Weights of a small mixture-of-experts language model, trained from scratch on English Wikipedia.
Size: 8 layers, vocabulary 8192.
Training: a variant of Muon for the experts, 471M tokens.
Below are experts of layer 5 (counted from 0) of a mixture-of-experts language model. Rows are named router (the router's row for the expert), down (a neuron's output weights, with its number) and show model dimensions 0-223. Each number is 128 + 24 x the weight over its row's rms, rounded and kept within 0 to 255. Numbers have three digits each.
Before each expert's rows: "comes before" lists some tokens at least twice as common just after its tokens as in all text; "raises" lists some tokens whose logits its average output raises strongly, later layers aside. This comes from a sample of Wikipedia text that the model never trained on. Tokens count by the router's weight.

# expert 78
comes before: "1", "2", "3", "6", "4", "5"
raises: "2", "1", "8", "4", "3", "12"
router:144126155113119111128098133123120168109120121095156145115131128109159119067182134170134084126114131112162098103134139108146162129091131110069151168093119107121135118164118079153138175113104121142169137122117145104165129127095126142136152121117107159132095131137144108126116144116123097154109155124144150133176108116139116118171136174128140173130140150096130126133121158144126136136127154157145107112143129163127167142120103160140102094148137149138121109097128140159137158086126170124076155110151115097107118155154144098155103160146130159079112116100096087110131136100149128116149111133087154140106163122140154115151087113182132111147081136108152109153193121090151095157138
down0:138089146208141146126097102142151135135131096108113084136124121136130107142152082080129122093115144127080099126125118113138125129140086145169121121129111116154112087119129125144176132134138036114137143141143122147126153132111128095132134101105150122128148128121135099129116115118151131151111092121108111105147158170132140104160128129136165145156070144116156102143132155130132138123116136115120123133112128133131109107136137113122121146102126127122187100133142130083081132119127133178124123174170182088123131136135123082155089142121101100145120141143113086103126130119109176153106114140128123100131132088157131135126091207141121118127176192106151118174085130129128132112150
down1:076145146130117131133127156107071130124127145150174128113135119151134063126133138137132148107124130152096131139076100138148121120125146124137129111133133100123114157127128121118188118122117131128128073142142121156113120071115107122135138122130095014126141155149119127155099101103132135193116102114143145127129133154122127099138096123145137125127142125127143120075123151112147083111130148133064153139138129097134165141131192157142128114094111131142145109110127126168182126128101140127151131138121116077115087095128126129127080116123105155119114127125081156095071126130110134150102112173128134146164132146094132117141122136102134123134156153123137193097131095129124128127088
down2:101129156165128164134145128131175135129148108128136114169109189153106128160096098142131160139156188138159099087135154125109153127120093133149098129103135138147113141093157141114127135107133110108123135161162108165119140112133154131090104131127125128121100095122139132171128118130132094096169126121130115105153074130146133077155130147171123121130083135110128146149108122128118154130124124145166131166126135135109138078143155134133170100136094149123147115118160125110128114114099128124186136126128118190120161173131120126138198178123122134136174144126125147062105159160162136171138122170137172130117132152170146126124062093128129103107110135122137113119159128153107151120115
down3:102153156140136097101144116126130096066127089131137126147126133155138136125127128096122158120138128151165175102128140134122160174157142159144141150129128150126123149137128204115134126113091163143102125121141112150117125084113125109124176162149186131175127155087113087146093114141096126146129073140129069101118125128131081090103094128099104103137101115135101131155123137118086121105147133127158130103103181108125112172121134123114155131140092125119117109120110136126107117088135095151160108148103143128115129126134124088134122121086149182131172131144146201112120188101141166129149142117115106127143106063128125165136122139112110140128102131099127139134135147128170126100129
down4:109127124130127128104050076160128106124165170118124128112129091130099122034128147121128125128150130163134130128059133115092115140144151069129095153146135130114137129149112128140131103124128130111089140176149074160118129114100049123144137148120157111121185124068136112105135133143129120068083118135097159089125113140136127123130128095130121182135113160134126137127140129117153115130121136107134138183138114144101122145131172095094152143141164114100105124160147132178129126094116123134138121125116090130159133133112129154113126123099110091136114130108129115117128113139158129078127156136134127158109129122118112183122103141127117127118092128115145117115173109081130129130094
down5:146131154137106162115134144143131107116144098130126135140160128168159103154154122141121100111145148162130098052157120131085172164106126155126128142152170115134116044137127084202157120127137111129132128143101121097135141122139142161148136131138155118138144132139117086103174131112115095110130088120165094128134118099127123118130134144120143131115127130139170121107154135097135149135129116127093178142095125125130143124134109193122131114101148143129106127110185128118125124166107158123144137122138111150109136152128127125097118125048150102115133098127168079150107166094103113186129122121111135126168134120131121139128128173169060082098099127133126144145134105109155125113099
down6:152105069127079141133153097129125140206115163110159171120128145132121133130129080100135113101130093122126125135128138187178083128113179103148127122130112096137147174115136126124128118115129131140191127141169113131115112156120145118165127100138136078105154143126121128103135128151105131119032132131127109105095135146101121121122119118107103138125133138113147129038123127127175119105165105165123164144133145133140138079119161123111103095111102131130120137162123171133126102128167169142119174128126160134113124110156160124107109160132097151165113136113129115128108134133133150129124098144125143144133120176136147111130133118155143095102113134158111136172133146177136115112125
down7:129106181098138123137104135108098148146130095123126107165121119136122139124143177096126114113116149143130139138101130127154132125141117128146139128133128130090147107116119122104123128135123106121124094129142174177117146128124143113074139147157194126156129097169130145116119077187107143141093129127087128128119107159144095113110154122124100138166108115131138117140122175161151102111140135190153088188157137188082150109106125120110142102111138132164149021175102144134127113130114095157121149166144152065163132121142129121149137104166115119122123134139107128137116130130115135109104118126082142127128136131136100089095137116120147160142109144132128102118131122156172110147174
down8:134110111089119125118120128078123106144144118130127105140143126089161130152077182103113133155126125132128126172120129110109139127149112107091088101131215115132126130121128066109194129131155134156134148128132116145129157160175127121100116110129158233166115116101127153109127128118129105130129127132157153152086128128136133135096123120084133143131107126126142169118135118141128127123132156153110124143148147136110126110122122162161157122130138166109106116127128120199169157103148129115105134107145130128087147146083141127120125134104116110118147047118140142137124093152114131127171127129126125094108117127115131123111166110125121153121125100144129111106114191120121201105098
down9:134132106171086147111132132137122113145145121129123115127127128126092129130113122128110104107102169126104118083078132107152140153124149122149121135138126158137110121129108116138129127107136080138143115093118112140133063148107155103128172119113160000117110132166131124150119105110096130128122068136097112123139146127129140127098131126132111160091134115159096138122129129137182152128127109129125110133136128107169157079131135103166156146157118110131092112107191128046144124111158109133133126105121107123176128132121129135118123133158128142155107146146128130136125074124084111160125110180112124102118145131123159130099143133129122130116121128146103105120151124130133080128054
down10:113127152133063067129085109124132117155133157089141145127121135137109126131134186160136108123126153083129122121136144076169088110170097150108131176145108167116091156114133131125150132103117144115123101129102135106160139106124186133117127141166113126136147099149146113104126135134110115049154125166147165103134133092143129133128136128107121137179145110123125122128164115096159142139079138108133134153205130114136126175127127123116107149093167137110149122144130131112128141091119105137128144124131115113120140130184130180131135126095103166126128122054120111133093150141152149111158114154107163134142121144142108136125097077136106148176140094153111159130107115109129128126100
down11:113097131169119084117151175128118146125181091105128056132096079137172129115128110092146139146152122147131129134121110159148126130176155101136075120137130086161118127097127130120115129140134140114106179130206146120131128148146149102178132072163128118139155116150144079130151142155126129129134118115134119134125127087140121135128128125142127124160130147141142107131129116129146122116108102136176164145115101106109135119101130127122135108103124138094097157150127107112131145147091128136085125141108123160106108152159131154141181208054165138155152075128154105157119129124126125128149134131133112121126146149117109103121123103106102101081123169112151168077128120127143129120109
down12:135197112127123200162154174101147141128119131153116122123108150134190129123156184123112098098139128137164094137109144145097156150128111097144084120137102107123123125136122108154130127130178116139112141147131136165103144125125146142097150144098142131129110165155177112122138104129138137116129099091141116110214126128076127152115100128144171136128115136119095167123116106111140127163161124104114130129135168126127129100137128121139196123126092147134131139130131113114117093129116165114134133109161161130095140213111130098095119127125163146103128143157106120141195128128109128113129120123122066133138183101102125107140137131126152085112151126129128166127131116145097129115143
down13:164105165114143122120152136088151147128129108125130129103088117130133126133139184134167110162140085146141163128102122184120137118140128164120125145113132108098112130109141133151147103162120131124145188136118150098140136122116102102109124125134123117094135096121097127148141126131132116107133151141130106116112130154155121118095185134116171142126190123150123075085128119136094137136125122148101129135177091132113145119136122123122163130133132148165089136173117127104118090150085132127120095116177114133115133145128175163144138134187129109122141166147142126130128122196103197128146097149176097087194130176146115101117075133123172165132125140133129113126112119158172128142116
down14:123152143139134125112145114151085135132128123167150130129182123105149128126130136101132136125124123129151123122107160145128129124145130081078119129104138121091138139078140113141124138058122105081139174145121118124147097134161130135145113091151143105136133086133105157130145129145127139150169141169135126190059097128099135154117148125101113183083126113107125153157179133144174161129119150089137128149129133088167122112131125158082106150107117131147089110130121126122096144143127122128130121168143115165090129130126119133104084150129121126138112151135130121130140115131063132146085145117124173140143092198179132130164125117115068131108124107101129125125124146110102194113102
down15:094124072111131141126137125133127119137163127161121135112125119119140132137111134118126133126132085129128103145147097136127128157161126170157114172150130120144136084112119092125126014195127106113106096124145129129126142144108107120085120144131142131102127150140118146131145128088130081130129145117072158152137127119128143137125139179105178110126152072129139127115131130093059136125135180134101101089131161112129096113150135153102097110154154142089147090141137128140211129134129167123125140152120133080112107106165095131147132130065111125155112120125106152136084167102128129129175117143131127150117111124107142129140128154145128135119144155135148132155092127113162121109135
down16:118126182141169178131129132131130123130143164128145094155154108137076167133091125085183130133150124148141135115109147165147112108127162088122117110111158123141125125128141156122116121158126089171130129128084128088079127091117127176123128128128126099112118131086135115150106158181129130121133080130140130124085181136122155105129129136128111128128126134130103066103128122111059124153089131137084128138139139127164152124099125112152126128155137127103068111158152109112136200106145073092114121161131125125131183090128138128124101115130129126088102134142118129112133146127137126160167111128089109132122089089111147136146124132150100126131106141148109117116152134149068164166139
down17:113103148131098101128093085112139127128116123153115137147130125123122166123129079114138134132131129132177080107145111141083120148128156101133149168109069129116156151132106153120165146131090120069128120127134137080117089128141163144134122163120124114088149179106129157121128128096134144068127143142119132087128134129134093141129061109112126133160125134172104190130128127097138123131124126125126112113163134129133096109143079136124078114117154135137125125128079101131122118158127118119128150146107119143136098129155154068156133107135168058127133135133130172127171158161129127118106135135149128197163084129132122112164157093076124136153158140124131126133089156095121136123130
down18:127095091149128118133149126102144171120133153099151132074155137197051125085086164129100119129150123137088137167129111127134128155131135148099129111114131132142134109119141114116128079155119130121134134127114117154131135136130169166127134134100140064130125137127096124111112149112140077134139118188097120132117121137151157134112136139158149135186087132103131116122127126086123107130155130095094148166086136171093124067115103086127148133156095119161133127197115121102130129115108128112146127167126109147126124150153142156146150157110165154138111127093126095187128121116095110123094110116128131144128126160114113158091131111130150097113166148052124120129115123107129117120129
down19:128131130120127132109105123157115103082115101146102151123129086126145111122149128061139104145121137144080128129195124129178155136144129138126130129120124130108184126125143141117073136092150155133123160117188107107177130125073085123130109115108124137164149158128149121111141128112136132114143120111146094157142147169127118112144102170138171117078121108119126132076127154123136131145137126120117131117126165159135122141111117106148173127161093136118087163151096122121129078107129150136136073123122070126136162125133158160109143139123131092123115132126164128125116197117131136105106143129120126128126153078107152133097130143160069101140087139083179124162140133127147123160091
down20:120108126126163128161135098161127127136117116147152117131127109153107109165156118116141132135104087143140124107156084130133128127132095081109115150123157145141169167078104198153165089125082129118127118111121084147141181125122157091160126121069133080072134134123113164128153155108167128126125140130208076141119135111124114120143186147118181100128129139130133130112129141127164133115105129140081103126138081114109109181178105124126128128139104127134129139149140196109137137117134123147141085095118110127132119100141142138178133145124121127120137142145138188198115111129110155128125111112094126119142127131119123122127138117119149115130171165112113111114124104160132132128115
down21:081141119108128141136076112106092135112139124136103118108130190119128087128124147128104122103131144131090127134126098136124144147132128110139124135145156130128073115139145099130129138136145155119120135117119131132138130122129115106147127129155105113166142081143121122184142130141124139113147087095128110118085195136115142103151127122150124129119138128168123126062212162147144101152118124136128125131136099174110146132100080124046076137143135122136131129128086131074144112134138111152075127129139121078131114126095133145121166104129117148125114137138130115173106128124186119120192158124125121161154123125177070129098132129168101134122104161109135130078131113154150136158149
down22:131128130154091112132175124095130078189138129131103125139132107111180130094122136132136141065120147130122130102126119127089146096101107132110153080122118097144126153119107126133119140115117103120129145124122118184122140127129086122035160138133140217138130110159117121141112127116090128124103163112128125115124149149152124122106127093128104099114149170070109123123120122114120126110134152124120131158134120079139138118111130129166126128142128121129112120153144148174119126115121141148078137148163146134144129102126129124129136134129129107199123147124159135126143106129134163129101143129072087143086070130186161171129183116103110092120128124107143137103100160138163165121136
down23:112151106115080157155079114116168126097129098171125146126103128102124135089084122098128158140141129103181146159126117100080088145105117095127129097139129123127155126128101133133130126138122126125134131167158129169133106116180129159108157139127124056170145130175085148149143136128148127110100110134081126055151148160149129141166128117122130101097132134149120137143123124114130127128106135150072109171117143109093083146126124065106150103089151103152162112089182112161189140129140140118124128122166138130111083118156132126118135118156133114126149128109081095124100172081125134172125125161139163127129116126130140120156118127130147138146117089129098121127124125131138130131126
down24:162098121135130126124127121136125130072149135138135110095108140147131118160111152155139124174166152099132126109124118137119131137130124130128126138136118125119092127155130104166143158110168139151137148130126161104098161137111131133120125139141177018151160140104135158128129173159127126109148133121132144064139118120133114125143164118132174137110115129104114100119143113128096157128119107116163097114084185135102144091124127138129139125090135127128128108096115117131133124128134095119127082127100120131147125084116148074131135087157045130131157138162128126098087104144115157144098165132173151147124147154129133138168121134107131143126126192166074128124128126101123179119070
down25:126137134168121128166069125132126067130118158066108124169179128110138191090136133073134131125124117150151142175133136125155122131106132128133121156146107114126136141131110120094178145125097113135137056096134188160109143147128136123128121179131134142134134152140165156113136171102086127152124099139106116139135094133123117193142117126140129106164127158119138105154081123159132133128093096126150129150172123118160103128145135075127151142148130168137127129128125133156135155162117044128081118118098151131134119105122091122125135106135184169090121123138116161142139117122147141127133126129144123128137155146151119128146090132127101111110107133165156077125127139135145125129152
down26:152143177122129101127099125107116069132128136113137157116216124098130144115144130110120181082127132133130124100143126112132148118122123158133128144125077160127093162131089146134072117111126126152134130132126102132123126131121093139142165159072090127180077138139132107168129115097130140132165129152141103126122128115134046128111130134173176113138135121115140102092106148124080148167151143153154108128129158118097149130094099159168122111102172122167116127110155122127123074219103126142099139145169128132134129123128136128113138104121145106144120127129127151131134073126129116131127127145125127116098127145128165119144106129109148134144155153112130132138156132153143071107100
down27:126166117115120141153120098102116125105160142169135107138143126088131081114136140123139154109127123123130121120095122098114106119114177141128118121157104158127128110129135096131122090118122154115124147115120109144127146191126130132125107119128102134144100108102111125119106144108144103129128145109092171130123141136116128151119126121126149126173151133140086135125022107092144121077084115167180118109115109127149094105140123091139158099197130090129125127125154081105128138156131141145148128127118128119126120080183138121138140144132137076091152122134110132144061127063159135141145103114124122123110125143115165165132125128117089105124147121139187128140122132128208128094091
down28:148152099129076120163127119133165125082100117133134112122104097153118130092137151145134108137116142116101130096104117113135160088104119129124121104107131152191197117129098113118128137117083140153098133115073160129092114106129080131131132144102093127131128132085126094115129118128130139154152165123119117175118151126108099110141150112127142125117096157128115113140178098145150157157121181192163116094197111126128123143126125094130143118127094083125128147120122135139114135170126086134144125127174139138153144103134111121152128117097133172138099079127147138102123113158143131129130125073142124106121129135168128097110108094116176093140129106159144082130137110142127141085064
down29:128128172137142135139145142119123121135122144135103083109114131119142061151110145110127156077105131163151129143123126145141126145131152129130177133158111101122127137114103132127053111126155126128126121139109144120136129115132106150172126107158056212129100127128183159113156123125119067173133130111122111144128139131072154130110137198107125144096142106116178084081145136211106127128146155105143106130110149135124133136142139100120124096087091125106121158120117153095109129132135132118125111125173104123127127142191126114108134124158153146122132131136128140131095136135133135117137138133139112140119176096119127161107142081128146105160123130077115128115134133125147131068120
down30:111096147136124153115179086163103129151088121147158115147130124145149099124117139147189129092129113131128127089142129129164129148099128128155131124177169138120158158143145118099124082111132096156117169128063127099124092211126120156125100122150073145144108147127130128150130169181142119120100175126098147163161123148135144114131156187130141173128104137088135157150131137122135136124075133132119143129124137068126114104155115167129132129179110129130155129107143125148095149077127126151121141116118129133079153164129128135119121121131101139131161125139125121149119129118144185129113143108134132129117132150107132121126153086150117108067075123155144104169127127143116136107118
down31:128110100126119121122128143079104077103170161138114088078074145145128135140149121121092079129128125084124130131128107132138094115128126106159176125161170147141128129114103106157143091132130157085108114221159168131102113151098075108091138084139127103130133103128114127141111100144160097148089127133107119119127142115141143163088054094120121126138108130118107139134127136135122127129146152123129154130127124156146128161105113125096149132158152110134119155126128182178162144138132106134127136122081120112162143115125128118163115140130126110128141151131119116129132087128118155120102100133156132131102125137130173120134114131127157185113135119089112080101129141116106090056157
down32:125151123124125095092150180114129125138102134102090120130148118083117156123145122134128089128125150119143128149121169117138114134096161128074114117144084114160133131141157129136133140165168108113144131130085185074150108187137125135131166144129102132137167136098128122128116131180171063137140179111126144148123122120107113140130102128129076139126147135130142146142142031098077092126110157154126142109170128110131131116126132108102152135056163079130172124144158109165149129178124086155107127160128130123124121123138102161132130144131163118138168130127134129123162138122138122111185124118127140127125095124127130132127143119078130138127128124121126158159095150130119156136102
down33:147123124137113129070132130133147130133096113129121127085125130130156147139130119135121098126148101125115111143158120132130134115133092129117080124149129131128129140125159119113089137127134104106156169133120128151126122146116151141105130174087096151130110129149166205134072106120126089154133128113080235101116169124126173117129073143104128133126131134111150127108119147175151136112143163160095136085127127133113157122134196144134124126143147107086077123105123129148113130125128130171129168161120128089126125152185106098147122131099116136115156118119138169151154124141133092134113132099176125121147136124116143099120133121137143123135126149127140157124110231127162113111129
down34:129152101136163056132126122147126150134129149123146159141130130154135096159132182142124134120128103115091158126133111175129136118153099142124101129089119060140199103200166140166120150075136134138145120130147121105143128145158127145127093130118130069165112105128157093078143134096127159160127143139159164110127154183136111116152130142138145130115136134122152169160131137103118187153117121128119173161155121145121142107147158148089083128172154114183128091166111148110126129149150157131103093130140148100148133141126127126112164133135078141127177118137122123144131111116142147110146133129151142128155112156125150147142104116135144092132129158134146108109086136126148142151103
down35:082089158139129140085121101126146069133139134120103130093130145109129071079113176157123134149119126138127148144129124107117137105137099084145132123145092045122179099115077141120134105116110118108125138149121137128140162142147108126125147139155141255130134151159117107105148124111118111120123171108117131115126135101128059192126134129118154128124164128164161126161129152133127118131111180111101119166160128089142112102135139085122127166131144098124147128128130142137094153113140134125139125128157096163124123100134120150128127122105125129126139115127145129100093129134128117131172085138143122127130115152176093131119097151125136141119123091129094138123130123128109089094130
down36:144181124118139126067108119139133134154115133155130130126116111128109134094142111101117091187073135134114127122129144115128098107191132128114074113130168138125134129158154158127104163102123131113176189125067129111131128140123124129127129119171178145110134149134140170084112117114121125047125112147129123127136131126149130135126134129128125129155132141131127138129107128082127081128128133093085085108128139167132115125143095145110116141120117129115154113144128117132115115147128135233144128124133103085116073074131102160136123133110109158151124110128129127098168126117126092104171126105109088108161072124128115153158109137131126123097134138124103130117167100139143113172123
down37:108091120115126108089125051122139099126102137108078182111073113173162136131154112124147148095128132077165132131143123093065111089130098138129095147131124094151175091143131124121138109128110131106127127117131157147132079112108092150145128142158115153127082131174206132130145103117187128098102127124107131129129161129128139113122131106108130127135129097125129079127114127053095101144135148137140143126112138122114130128144101127113154139108106093153136087130158167130101086134109126133119146124138079136126131116153132129138148129128110103183102132113166168124132112180115125131164081140119109143126090127142110128115134121118131110128141099127148128140129090148135106099173
down38:111157126076118153080104133094109136102126118131094097089144133137136123141139143110142134176130118114131106113111155120083126112148156058076099161134125129143125116128144135119127174163127145142134147108091128127124170170087123134097109158175142141125138119129086127158127119138140143132113155108100123128128108151065122138124128126090183141103091125123119130122150138082173109125139092127122087131148130151127130133105150123079109120155111105123142129101129134086125143092085164206164127127131114125129123115206154171123116126127144119121139128125144096124141144170149078125103077079127186158123110123137109122149119096134109148130131137130133148122123148132135146144084
down39:110143138123138160122194104126130099127091158138162152137116141125159140155128139127094172108137112130120112096128134166124124142118137122141155170126177097107136168112159127124128094154128140109171160128066152167115126092179123127141140143120108133143093156129158153139132167161127091143135123130120088124156193107102157127098151103111089167107128070101171103136139132153071126119131132117124135137095155109134107131132160165174124110117109125114131147151128118117140093173105133119132145111124116126131104131118116126140108125088127120109112087116139132126144148187142100151114112161115123134127084148116141111117157125131131093118122087062138164150172119143134128163199
down40:120084110145124138127128123140104076156142103106119111121128129125170122128137089143092113138120107156141129132126150097166130121121155084136131131117122129118117134121136209136125142097120126121128140132108132114132118113126118134121113117187124068122127124123095156144116112121128101105138127114136143171109129112149134128138122153174097110085124128180137132157134120101125126136139126123127164201133168171126119144180095147126092115176119131131124088113148144101089154137118174131118103118172165186097150126125080172112129150119127132127162143118176077134132211134130124125124105143131158130146171110131166100173114133139132115134134133102112139060134146154115143162171
down41:171136126113071110199166177128073125134121127115143112128123109163164095129156192133074049142145086120092114135152117144135129127122062128114082114134113135135152096148109095171140124138134158124128126118120127142147170143117128136104123138128115114239135141127137092142124168131088079153135113098108127088146135137128127129160158131133127151134180106147151168073141140131113143129159184116114127143133113128115120106121144129120142138117144104116137152107123165099125122100142143124158137095133121135105130109114130121115109129132120128133130108147072102103132126141127151123125106126143115129125156148117127128096126157110103091140131138127123124147132073165135127111129
down42:134185109133080191130120122170102150148120135157133112121169067123118130117150136113133116182123117124131112091101117144148134083162129118152129145133155155104118115114176128127119128128134126115111127129198126119161107166091111134181133087133134122143128055112111152131118136123124138128116113121115140116119157152137155141104131135145074128144107103146143135128156139122079110115140073161142131118108147184132127081137127136110122128127119146146098127127113141151131026090123127162136123123125159082142128167119129088113123131137061119141108131167123142141123115106126124091123133208112128099180123125122158142126119126127145131149124147160115137126128145140129128152122
down43:136122089123105154094110150116130129217126145104154137122090151120140154162133158154120141134128109104141093110120156108097128103138123143128129126133111143128107131110120106122130138112128158129151149135142137142121129127176127108125189144137132128142150133149115097132119126133153123123121142114146121140102106121109139105095116104181151137071147139114138155099139080124132116129082125145161101154149182093137123125123130155115103119134126136116178128111123123101152098230129127125183130140094148146108158168208139134145098118128122105109093110142126106134138184093131100118127121105119164114098138128112154083146128080133153077129172091132129125180152099113130125131118
down44:115127123152118109129121115123122137168152132158128150129111075126107127177123102124152127101113112137094104144096140125136165117153126129108110172131166029116177115121110147161174184131068128117132131177120133129116142152164136105097125122110132141106132123118146126142135128083142127127139107135110132100132093140115135091134167128127163116099145100080137139135132140115077127125137142124125095111151115129131144131178108154140103117182119135115123120182066145103124121127129126154181138111082136073145101130110118121128069116114096110128080141112144134161165155133097131122146087070122128099143125144105139087127110129127101130113153121110101130120073129102126122120144
down45:077163085150098113106133180141119110141119155036119140138105128106098128138120128151121125128129115116106133132129123157146088099128093147152143151108129138128150115129138127101138187121127134149126149147115124121072129046134167206091143172128140110113148124142089105132137133088091118117148162130150093107130133129127113167120126134127139122140143137121151166160090130124127135124166157129101123157134156128125114119127159118130124111118114169128131130162125068103079114168122118130115100142132130155120136165136130122078124166177124134154084087146118108152133155160122103108126134164164106144126171130141130135127089110129123113097135128122127126107126145147152158094187
down46:135146147139112192116157167169127128135135111144130165159126139127107161149103144095124124106095109100117141122122175127120136152128124128102128116132145119127147172126161147093100132127112115161128120158088121155118102110128128115133109149123170129132128155157151114146142098084128121105145110172118166139112142129099157153144171126121176102113064132075147084159142126127140157169183139139126149115130124157117130135134128140177090123107127115129071093135157110123126154106093139107117141132135126123122133114088150145121076108142128114073132125129115114145112137074101138089108080056105134161140102147100124090141127125159119120179127145081119114090125180150117135129110
down47:124117119138137074129157145127129126093174143101089151118195126126122167127085116134109148131138108132132142128113119146151165129143170129161107115121101173095118164126130135145128168111107129124117100127117131145128169058139126132148127160089120199138149150113133132160074116128109118102091095189136117126082142133187132135137150099117143138131113149134126120142128128132189110144147110121097151103093123177109129138127140105109157097129136091111143103138168135092104139167099114125116124114063093128134147117119134168127129125099129118128122109171184132121113095091102150176120120153162130129103164134112130164133092123114085158152111100114128104102123133115128136127129
down48:162112104126138123104156122128140166135130134086099127164107157156128121113127099126133132087132136134141098128112117125098125129103133128140087102180159126110160127145118124125114137134143133167141174142094142163118129147138128128184180104128146182175127113139144182134116145114138107122122143138090107111142135061199129120123135119152113133114134150149148140111121139132134148110110109126127168118141076189172125134116144135107161160128104122113132077141126115121182138170149125102095119131140128147128111112139142125123097102142169169166140095102154143115105102158120149126126109157078052150127125128131121135134153130024125116131148140146107141120139140120127134135159
down49:142153126155138137115137116123108152093169083125148127112118150150129130143084127186097111141129149145051124123133083144106129129119050114112124118130127162127130149140129102130142128146133122156113146100116137081119184128132183180121126128110123105160142166127100105136124111116097128134144161157120133120130112134128131153143151075179126116128146127097090124108092122128078121113120145182151083109132098109098136133166137082130122117119149160145128154144068164095142117142136133114109143118135165133126128129082145145110114118063123124145185118157128093106125147129089127101121179146154117120133127126138127130079103099150151088107108155136162126172121144123136131122122
down50:111132118121125118156140107123090115118128128108124128095115101137135124029115139167152123150144134103102102125068135126108128123146121122096110107147119114120155131133109151099145082102107118137133143151123180137131101159131087224118135121152091085135147087102117114140110174172126134137128081112043122118114128101127082131107158110138119086154161130122137140116122126137175104174133111107108140129130117136123127112134172139118129148053103104135104120128094134138125128125140128119110122129155088093155110121133113113097113131163109135123121156140131112133115131144141109124128157127136129134130143192171077126085120088135136105129074104127127133130146107121114136112129
down51:129158121122135125122123115124137089114127176082114101121128117071126136113152123167104140142159100181133151128130085138105130147142111128142080136164156128180077109127143120112100177120130154180129126112128137130134133170171128141111066139137163147092131130132116103165129116116104087128123166124164113121110136129158128112119066127133132137128080177143127140127105135136175113145117117128142108150080119123150134101158132128135144103153164125108070108124128085167130143132172152145149102102157131129128131133122106128105146121136146086139102148138132115120146124100133120122157104121126152131099148162111127162087160123111131168073132138130143117091121107098177055111090
down52:093132121167087115126118114184129095081128110133051121135118129129168136169130128132138154098174120113089127103089134126139119144170141142118172116146106109194148120110124107124164129135095146152144125142095132124133128114126121096162135133108162126170122122128131116123120134129136135117118122111129124111130099124120125127132099108130060130130154116166118120188112131121152135077141096128127113125123139127122093153126109114179105153113156125170127124071131180133128128149121133121186166161124091126107087134069083132125202130157126068167144150157130136124110127157133132112138139156129140109125140124128132133104130170129128127066108131113129152107124130105076123126111
down53:115142132122126136125138128126094127126109137076129133130155117131176166150109151180121169167114141122129129121132148118128139136100097127079127124106136061147128127108120124122078150115116120148135127128133145165184098116098107115092114128133123057080121110096119126129132121154107113111088126147098172158122058193131127125141135129172134090134119120166132140163176077128125103143149117140160159129134121128130127142131084118165133113123128123132176128179117091132152125155120131151134158134101098170126131121108134126169093092126125122137153128166105132118197141127129137122138126105140073082147127107126124100142119128106127137142115095111146142099069139128152151176126
down54:131100095125102166156072177183158133163129158137108135104128143141129100134119122107122129107134127087135102140184154119144126129121122133147110138133095115126079122130128129137113134137116129136164114129118146104130112125108132146136118131140119009128140132139124084144146141132106127125157139136142122173153145117189143127151104175137159159125101101127134111113134149125079126109132142099147105122123156152116114130127113142155118064122130154176141133082128150149153121134140140141131119110140127153167136159157182124123155135083128118117155137137127136149124180168106146139150139130150103134119170112122138129114098105143146229145148173103141126156141153123152121161127
down55:092131076206155159122130111124128148108102120143127135115125123157127096126063127134130109151150108119135135127127211134146124127166136131123126135143122095171146128159136140138158131165134148109144128161145110130128139134101138122127121125178151102175188138097141133122125161144138126117158114126132116128213129137113086064101135120151115137129097160128127126124111070086077150099124155125156128068113135124141165114130114129132123134128141123121095110131134166130147127121120138147146111130168182116136130190129136091147147133172130135128125151140113114179128125120114115178171125135110122132113140106128101143096111137152148105176100080100120138133156146122126148115104
down56:144141155136145185155128130117134138168124116128062136150074143126120152117123159079105174127165123154108151142127188127129118186099104165114140108111137109130129137121161127113108145136125120154158085122131110144129105125152128120152124128117129108123153174149138124100127146107127120132154114060104102125082123125119123123080156097136111133143118141157112124112157123128141114127153155194146148138131128127143145122137157140153164145139121169127092095103093116135111103149122190127111126128109151118122117180093165159060126147186164118125097123072128111126127093127129093150095138152119096123104123133149103094130142096128140108125122141104128133097066163130132131111098
down57:067094103124102145125140098125126136138128103136132222155122165157120115139114114133133092158117111141147131145077130138147119172166128162089113142126124126119123131131130095113126126128109137172107148121107075128147135113127159095130140128128139061109118091127125109137136143107111127130126145211225124124137132082155119159149197125125111122082101138152124141104158143159168128153148104099128085129159116126137156156106097147123123098160107114128161137125129138106128139070126114183128086102127123149129148148095125139132135097141067143131138141131128164155110119123120137165125127106126135133128117122157100163118092137119131141128139123129108126144132127119129170126118
down58:117130125126127122128139125122115110133164126089142131100127105147126176121128130108111133115148115129123129132151131133097149102078126160129147135141140090133137123154106149156137128129136116109105126138123120149127137130098123128126129143111122255122169135092136104128146109109111119179115102125140122141122142131123068138125150128099112120128158130205115108110085114095132117120134136129110138127114096120121127126144128123127132122152097138130143129126145128132139124098163153149143072093143138186148130105165155102132154098125125130129133149117138140126173134164123105127126131087160120141146119134139135139119126136093135139135129134107157139158119106139107112108132
down59:128056153105110128141128132127149149140139128106129156172118142141169110131110227159125099140126149131119102079066147099093149109121127075129133172129121123183122130133132130110128108121110146149126110142085114113129165140110154171118129156109124013120127114129118132128124135117128096093147110125156083115119118136103121162113136126100155121112131136127120173164063121065129131115127135133129160138100127142128127111135130126127105168080126134081130120120159147108127096127132165124143087127114120125119113163135107137126129148120129127125183117127145156105117175125116112138140112117108108126137132136104119139143152151147120139125127119127125138133128143137134165208124
down60:122069170127157136146110130134149143065178136172147137154120164136124123159164116095088116147129136147108171129128126115093137159120103138114127118110124122087136074146097167129156140111166154146133128119109132122152170126157132125156121139136140097114126105127126115175124144162106144105121134213193121119084140071118122082143108123140186143134088155131119145078138175121159146105121129106102123143124109144100098164167126137138130117129094121107100124125121126167159150131131115096134099154121138096112117136126099193118145144148166141109118117095110131130081140126121119142129123096090136121151127161149153107161131130103098100137085125129111127122136166122123140144126
down61:099101101173036128130130125094132089134144090114084106144129129110137147129116125128145150130129125160154091125140130175127122172129136181147100139187141161093105130164129125124134126145160113147105154147131129101107160115120133115144099129125105053122129117135104138113158113133121119113136120089155049154133115111121127103122107158161109138145133159128143142115109141128115113126164088135122136114101112152097133140120141131170135130133164130101131134126129034150140117143138093106137148130133149149118144130135127126056131128137156106132071126093144086121133103093125094133173125125140125136125140136134129153121115128111116164127107118150139161070143190120130135097110